Weights of a small mixture-of-experts language model, trained from scratch on English Wikipedia.
Size: 12 layers, vocabulary 32768, 32.9M parameters.
Training: 366M tokens, 5585 steps.
Below are experts of layer 5 (counted from 0) of a mixture-of-experts language model. Rows are named router (the router's row for the expert) and show model dimensions 0-63. Each number is 500 + 50 x the weight over its row's rms, rounded and kept within 0 to 999. Numbers have three digits each.
After each expert's rows: a language model's description of what the expert responds to. This comes from a sample of Wikipedia text that the model never trained on.

# expert 19
router:508487434490501520543501503471473532614561403469537529483534472545471495450499500515552508455551404432533455486455552435421539516490520440449473544525554463541450489508502463533478452498510427
Description: Sports career connectors. Table bars in sports statistics and prepositions or nouns in sports transfers, such as signed with, debut season for, Ligue 2 side.

# expert 27
router:487490466518528557423529555462548560527533459495466489532522470494487593476471475498535506507509508493514462501551487488588559594476531576461503523550597537516582525583467423425515402572444470
Description: Table cell first words. Capitalized first words of table cells and headings, e.g. New, San, Win, Loss, See also, plus opening name fragments.

# expert 34
router:444520460541498483442462581460536523602382552523518479489532468518498532535570541527545588436486544499464560495581391529484505557541526521473527469492421523525493529528372468426423586553516444
Description: Pronouns and kin nouns. Personal pronouns and auxiliaries in plot summaries and biographies, such as he, him, had, would, and family nouns like father.

# expert 28
router:457508485543481583401532549473431498490536522447465448424506408406517485535436481483503477450562497401518460524512600545482550526502485458503536433458516462438545495537574520445563473569552500
Description: Lowercase word starts. First pieces of split words and prefixes like pres, sub, pre, bi, plus infobox labels such as Born, Died, Coordinates.

# expert 0
router:493511449490573579625583542500425478561539530509492622538507529568438529521573468553461611514510507483469488509520459530562422465483477519472474524495421443540367510549496453529500586536542561
Description: Final pieces of names. Last word-pieces or words closing a proper name or acronym, often before a comma, bracket or pipe, such as County, Creek, ESPN's N.

# expert 16
router:449546471524439497537522456561515547520546466482457562529571463466543404553487486538422539575526447469448529537459521501423604509449515509475526461524485392513486486479523582486539463579531492
Description: Determiners after prepositions. Words like the, its, their after of/in/to, plus the line breaks that close section headings, as in "up to its confluence".

# expert 63
router:540523421503459493542505444479603523453530628460437493456512441461382566472567506628552515503520476434493515578518508519449413573453510521484444430528536525483540453574521425502447432537539554
Description: Of after abstract nouns. The preposition of after abstract nouns, e.g. lack of legitimacy, possession of, pillar of, plus adjectives like political, civil, sexual.

# expert 2
router:465466512555513549432464546565558558487507530486475458502484453563533534405442508526515483596433601505518542547580502505538530447518479393430491524467495416550542492496553407510486523525505462
Description: Years and counting words. Leading year pieces like 19, 20, 18 in dates, plus number and ordinal words such as two, second, early, each.

# expert 36
router:454503460526501450417511451513472510541562501530461477472547498454518530495483551513489538583565578461458526544495608408469501503463558585433379413544518537453499430469509502456547527519465477
Description: Past participles after was. Past participles and verbs after was/is, plus degree marks, such as known as, defined by, used, built, such as.

# expert 1
router:427537493525438503464488520535442494559546512509477465410508457504440416565496494533442494465540559427472534435579554444514530476518606580498521466534533494551584469457527488444404409469437497
Description: Quantity and measurement digits. Digits inside large numbers and measurements, often before units or table bars, such as 320,000 tonnes, 7.5 m, 6.00 m.

# expert 18
router:518488455541468501402515552541524467516479551533512431527463520381517592463528517461503555429468509502526528529518461563481551511562465414540531447455564604517435540544512521504549455505466558
Description: Capitalized name beginnings. First pieces of capitalized names and titles in lists, credits and sports text, such as Char(izard), Berg, Buc(s), J(.I.D).

# expert 60
router:452489689466450547536536501484600516556512463514461549450528499481429537471500463535546502470516577501424494425561518495488530537486569460455479497502502464503533513436398519420421527498472470
Description: Table cells and numbers. Pipe separators, spaces and numbers inside data tables, election results and statistics, such as |, %, ±%, 1,208.

# expert 33
router:463558458506484595491529524538489513531507555561491490420506463493427569528514419507480442535433434488465546419524432500393567531536515549500530446659591434482526472446518510466492519453518484
Description: Periods and commas. Sentence-ending periods, commas and decimal points, including paragraph-final periods and decimals in coordinates or percentages, e.g. 56.14, -6.65%.

# expert 15
router:552530500516501532471427488533476531547568543552489511416533478559484481481509461580553490466492474448494569518498553525466487470545518494462429490484489550532498508369507488475498567499602549
Description: Sports-prose prepositions. Prepositions like to, in, on after verbs in sports career prose and tables, e.g. went on to, sold to, DF, MF.

# expert 37
router:478466471474509408488433488480388551482541456417514520516550504515463529510484445475562499441542498481436377461514524557476475490458569454427493453585511488528495491444550544470443454491444548
Description: Plural noun endings. Plural or suffix endings of common nouns, often after and, their, other, such as towers, stations, buildings, services, -ings.

# expert 10
router:555482540538442518499518363541524569502509419567460495506559471490561438571413511462514523462495460464537509484514574473512585500371469509515461497538454617525539428551498519414528482547509536
Description: Brackets and line ends. Opening parentheses before years, places or qualifiers, plus line breaks, table row ends and heading marks, as in "(2024)", "(Alberta)".

# expert 6
router:449500496543539551491585474559539541533502538509452563421510474475415445460515462505496541489483555462460466483473414492510584480449593499455532469533523619554363483466504486417418419531493533
Description: Single letters and numbers. Lone capital letters, variables and leading digits in math formulas, citations, money amounts and tables, such as A, E, $30.

# expert 41
router:480549439515528473496476550517581541574472454488444451559505445415461572495548449551511593463594496475468443461505513483463500542461501551382533504499515466593516454452476433417460602457496476
Description: Plural group nouns. Nouns for groups of people and percent signs in demographics or sports text, such as those who, players, troops, veterans, medalist.

# expert 61
router:480488427535417463516408542431499507500539566459487422442569496463448480533419476514482502498583552505474426438564537514553535502553505543444572481491468504530514502462540497516477451406530562
Description: Line-start list markers. Line-initial list dashes, heading equals signs, and paragraph-ending periods with breaks in infoboxes and articles, such as - Position:, ==History==.

# expert 21
router:537491465554516416528483455539527493576534493500522444523555456421489513548431459511527603539537419456557493497452508418539539490415532573533471476526453529482532503556477459423455471592523598
Description: Opening brackets and headings. Opening parentheses, brackets, quotes and === heading marks after names or table cells, e.g. Mondal (, (planned), ====Metrobus.

# expert 20
router:474545450584529569549503520582471506479452594470484519378521481578440460551558510513484464457481386521460567431602478435475577547496528476508603497601629443500552437445512450436509512526530468
Description: Sentence-ending periods. Sentence-final periods, often followed by a paragraph break, as in "residence." or "Coalbrookdale.", plus However, but, while and decimal points in coordinates.

# expert 13
router:421556409536525575445561556461550539463537485493547376470532431494532551581444504458496483477564543482546461439504503531450524490423505488500471505518529532475623547508480567472668438571427517
Description: Proper-name word starts. Capitalized first pieces and early fragments of foreign or unusual proper names, such as Mar-, Los, San, A-ber-deen, And-romeda.

# expert 7
router:512480538590437421492574416518558547569538517484497396542584487423473498571410503513521533455501547471534510485545486409475576463402479479449439494511506532528512460561542427422544496573447551
Description: Opening parentheses and years. Opening parentheses after names or titles, plus century digits 19/20 starting years, such as Swan Hills (Alberta), in 1967, (1951–2008).

# expert 9
router:489529573501602487523483556517505515452511516497486383504521412474486443519410464533596518529529538450500499462485469477452549510526532502433481506438496346450528622494516486456488450618568453
Description: Ordinals and score digits. Ordinal suffixes, compass words and digits in sports result tables and season lists, e.g. 2nd, 8th, 6–2, third round.

# expert 32
router:428555466509430461496470570524554540526565570488458481557414441489532558513588458507583589440565547430391516511497436536496509545485476530498444423471554543522496558565523447490409452551541513
Description: Colons in infobox fields. Colons after infobox field names like "Walk-on music:" and "Children:", times like 4:00, plus of, album, called.

# expert 43
router:461562539494466486444500481486424524528486606502436501526563451471521537469488444548541454496524527437496471416529613509448581588497540648516501539479529443579500570507525583492470495446619478
Description: Commas after names. Commas right after a name, place or phrase in lists and sentences, such as Springfield, Illinois; Fletcher, Jack; Under her leadership,.

# expert 12
router:469499543570507394551506579534495513486504539467429464505518475520507485501461508420549494389524473445519497492509523611405524532426530436484486511547529478418535491507481472464518412547534442
Description: Lowercase word beginnings. First lowercase piece of a longer word, often after a, the or and, such as c(ops), min(istries), dec(riminalisation), and c. for circa.

# expert 23
router:480553454542457567492461519477550503519486545468464502491514458498441540530415487567514449507552477467462459463533558486380550474454407561398471484383405472491571517402510496580502428500517446
Description: Infobox field labels. Headings and field names right after a line-start dash or newline in infoboxes and sections, such as Current club, Floor area, Born, ==.

# expert 30
router:502524440510431503410464521529504550478563519457490489489474530371501580516471483419535505563585493544515475587464507534549480582448487424497586523595438535552423579484503473474516460584439571
Description: Biography and taxonomy punctuation. Dashes, semicolons and list openers in biography date spans, list items and species boxes, such as 1908 in Simeria –, née X;.

# expert 49
router:485498531567541584575573488516440554501512617414432499525535450504464543528594450482486430529523510504454471548559550536551455546499525530467509512578475489592559488498597404519431478452376573
Description: Mid-word fragments. Middle pieces of rare or foreign words and names, plus table-row and heading endings, such as kn-ick-ers, sc-iss-ors, Wh-oo.

# expert 46
router:386505453523474485489512491580571545549625505458450444406568500484500545546559474521528552390498550503418427495500582442582515522554526434493504516434443574534525441542572546489474468501533496
Description: Personal names and numbers. Middle or final pieces of personal names and of years or dates in lists and tables, such as Belli, Ramachandran, 1961.

# expert 59
router:487526415558551573459469441448594533571493445389411515442458427506523573513552471496607555527415516479421483398528641424567420566534500511515485484484558404568592559566517430489470650557503509
Description: Name and place pieces. Middle or final pieces of proper names and colour adjectives in names, such as Chel(ms)ford, Na(ing)golan, Blue, Black, Angeles.

# expert 4
router:432506446541498529417577537487489507483476499430475370490411456544489498534563526462612569451509559465485551479557475570467465539469537441568511482449534467552619503545538514438454406528491506
Description: Capitalized word starts. Opening pieces of capitalized words in titles and proper names, often after a quote or "the", such as St, Dr, Rec, Pl.

# expert 62
router:502478509560426411547450448503504504460550504448521539416524515506439510571552449480488517442530585481432516467485519474450574549467544455439472498531468492432587498429556462452463484430567465
Description: Verbs in clauses. Verbs and verb endings after to, was or be in prose, such as use, used, asked, allows, thank(ing), performed, stated.

# expert 22
router:491570495491539548528530424553567575475559437495453509426556517407567443510478466482510557430547506446478500488476559474492530543495511481453491423544538529497551559506495506501457452509492470
Description: Article "the". Mostly "the" and "The" before names and institutions, as in "with the band", "of the Naismith"; also infobox Succeeded/Preceded labels and colons.

# expert 5
router:602528427544467422493502458505504552412515520523511506513534529520456473494539496503515491511524521475418433494501571459552572587462527554371559526521476552542439457438465550446435544523509393
Description: Units and time adverbs. Measurement unit abbreviations after numbers and sentence-opening time words, such as km, mm, ft, During; also stray word-piece continuations.

# expert 51
router:380518528490476577517414509536346502521562538515469488476465410491466462486509482575499498489552517514513554468438558551527547490485529429511456550529456437477407544437520549503466505496500531
Description: Digits and CJK characters. Single numbers in dates, scores and tables, such as June 7, 23 August, −22, plus Japanese and Chinese characters inside names.

# expert 50
router:422511482529583534476569501587439539501487497544496428482454480589417468580600478529503446439450419528550568449519468464358528508590511455446564503605564482504518516444475466463499519521431548
Description: Periods and conjunction and. Periods ending sentences and abbreviations like Col., Ct., decimal points in numbers and coordinates, plus the conjunction and.

# expert 55
router:490506502513458469543484526584539534523607509529450562441452520584500564458586430444450488563545428495493493503552537481486511499516392537469512472487429478506429504430505535499453482580554457
Description: Year prefix 20. The 20 starting years in dates, plus section-heading words like Career, Education, such as October 2012, from 2012 to 2014.

# expert 11
router:434472476506536555468462506549561505558465407458430526559589470578556429460500486566520454507563385529539472435486537524530536498462530636522421627583499456517521565397428557458571508510514520
Description: Month names. Month names in dates, especially after in or an opening parenthesis, such as November 24, January 2005; also commas in running text.

# expert 44
router:509548489493508514625466463505390546471586347504461608487472455538402481498484518480539463488520546522455540418502514510514479544528549556486452466479578454574523488493543446449450502528576481
Description: Word endings, technical nouns. Suffix pieces of technical words like antipsych(ot)ics, aval(anche), cal(ibre), and nouns such as attack, disease, death, drug, acid.

# expert 47
router:514525607470562613535420610479481476518492476454531484451496513477424497473541461486551571485482503469439477481402457443565451498508555552473408549569514459471560549532447450523450505540495431
Description: Cell separators after numbers. Pipes and semicolons separating cells after a number in sports and statistics tables, such as 72–57 | W2, 10–7; 4–2.

# expert 29
router:455499498462420478415550444563562475476577436490464471489405491583570524583641426563479535463590540483465482516453517483494494542489543531461467500534482524548550538513496476424512605519494495
Description: Space before numbers. Bare space token just before a number in tables, dates and statistics, such as | 23–21, on 28 July; also en dashes in scores.

# expert 39
router:503499443493578537543445599445494480568474467531479612671473530496478563475537530483470587535571566479519498506547465592614484464475473533490472533501505520547403548557459467506514502523504471
Description: Mid-name word pieces. Middle and final pieces of foreign, brand and taxonomic names after an initial capital, e.g. Nir-enberg, Els-ev-ier, Fort-una.

# expert 31
router:424490574514534510480509500576566539411552500518532504486544463480442518585486494583533367515412554566442407471448495517458526499573565518439556436418525495546516467546542453467481411576544511
Description: Articles and determiners. Articles and quantifiers starting noun phrases in running prose, mostly a, an, the, several, some, no, another.

# expert 8
router:464524492536611497477445525420579531510588489533443532551435474493540596465520470508486497483497588437546488529589426502533512507490483485482510447561556602535482585553476488416508430532538537
Description: Opening quotes, name starts. Opening quotation marks before song or album titles, and first word pieces of foreign or unusual names, such as Th(urø), Am(ara), J(iamu).

# expert 3
router:431552428524514507389461540471481532471550486562448576493524449447453585548515504454507515493472556431572597472557475545504558523512541436460449463489529646561551444491556565479518405447583452
Description: Name-initial capital letters. Single capital letters or short capital clusters opening foreign surnames and Latin taxon names, e.g. C in Crespi, P in Pambansa, Kh.

# expert 57
router:466563507543569481466518434631480556536554546490499517534574499499480448568508461565496365524445569510460434461480516425463430515543558510435488424452492530477472525499537455467486496503620418
Description: Articles and quantifiers. Articles and quantity words opening a noun phrase, especially a after is in definitions, e.g. is a, one, both, many, more.

# expert 40
router:420500493545364602626487476509469536527549534536509444539582445539461444455513383489514508456540525525469415461557475461496489523486533526483527542552434526470530565438465503494482534470531493
Description: Common nouns after articles. Content nouns following a or an and before of, in or a comma, such as player, building, contract, music, engine.

# expert 48
router:468541523519492523461519535561544540494465529468399572513515492489531357519491475556537545600518505471484422433566491477605511589423479473561477528537590441487558554489396515444556514593522549
Description: Years and time nouns. Year digits and nouns after the, such as 19(55), world, country, year, century, street, often before a comma or of.

# expert 53
router:504469457512578528451554498520513483470511509482509441442444469412527543445509469522525515447482514470501564415447576515477544496539491498531516452445599494507460517530547501488517548516453518
Description: Names and content words. First names and first pieces of common or technical nouns after a colon or article, such as John, David, Bank(ing), piano, moth.

# expert 45
router:493476443481475573451433483523533532474418472514475506431531489500495500472482438481548481473484499447451447426524446565488539513501541411501465462415576602590494517534523451486420515492457512
Description: Asian name syllables. Inner syllables of Japanese, Chinese, Korean, Turkic and Slavic personal names, e.g. Yong-y-ue, Kō-tar-ō, Kam-ran, -ski.

# expert 54
router:399563505545435538423490572558546523608516514420478483460447467523551456519595479536575577457519486446508514468580458473596383497430512461471454523485552428561543545585513431435490560494575574
Description: Team and place names. Words inside sports team, league and place names, often after the, such as Toronto Blue Jays, Eastern Conference, United States.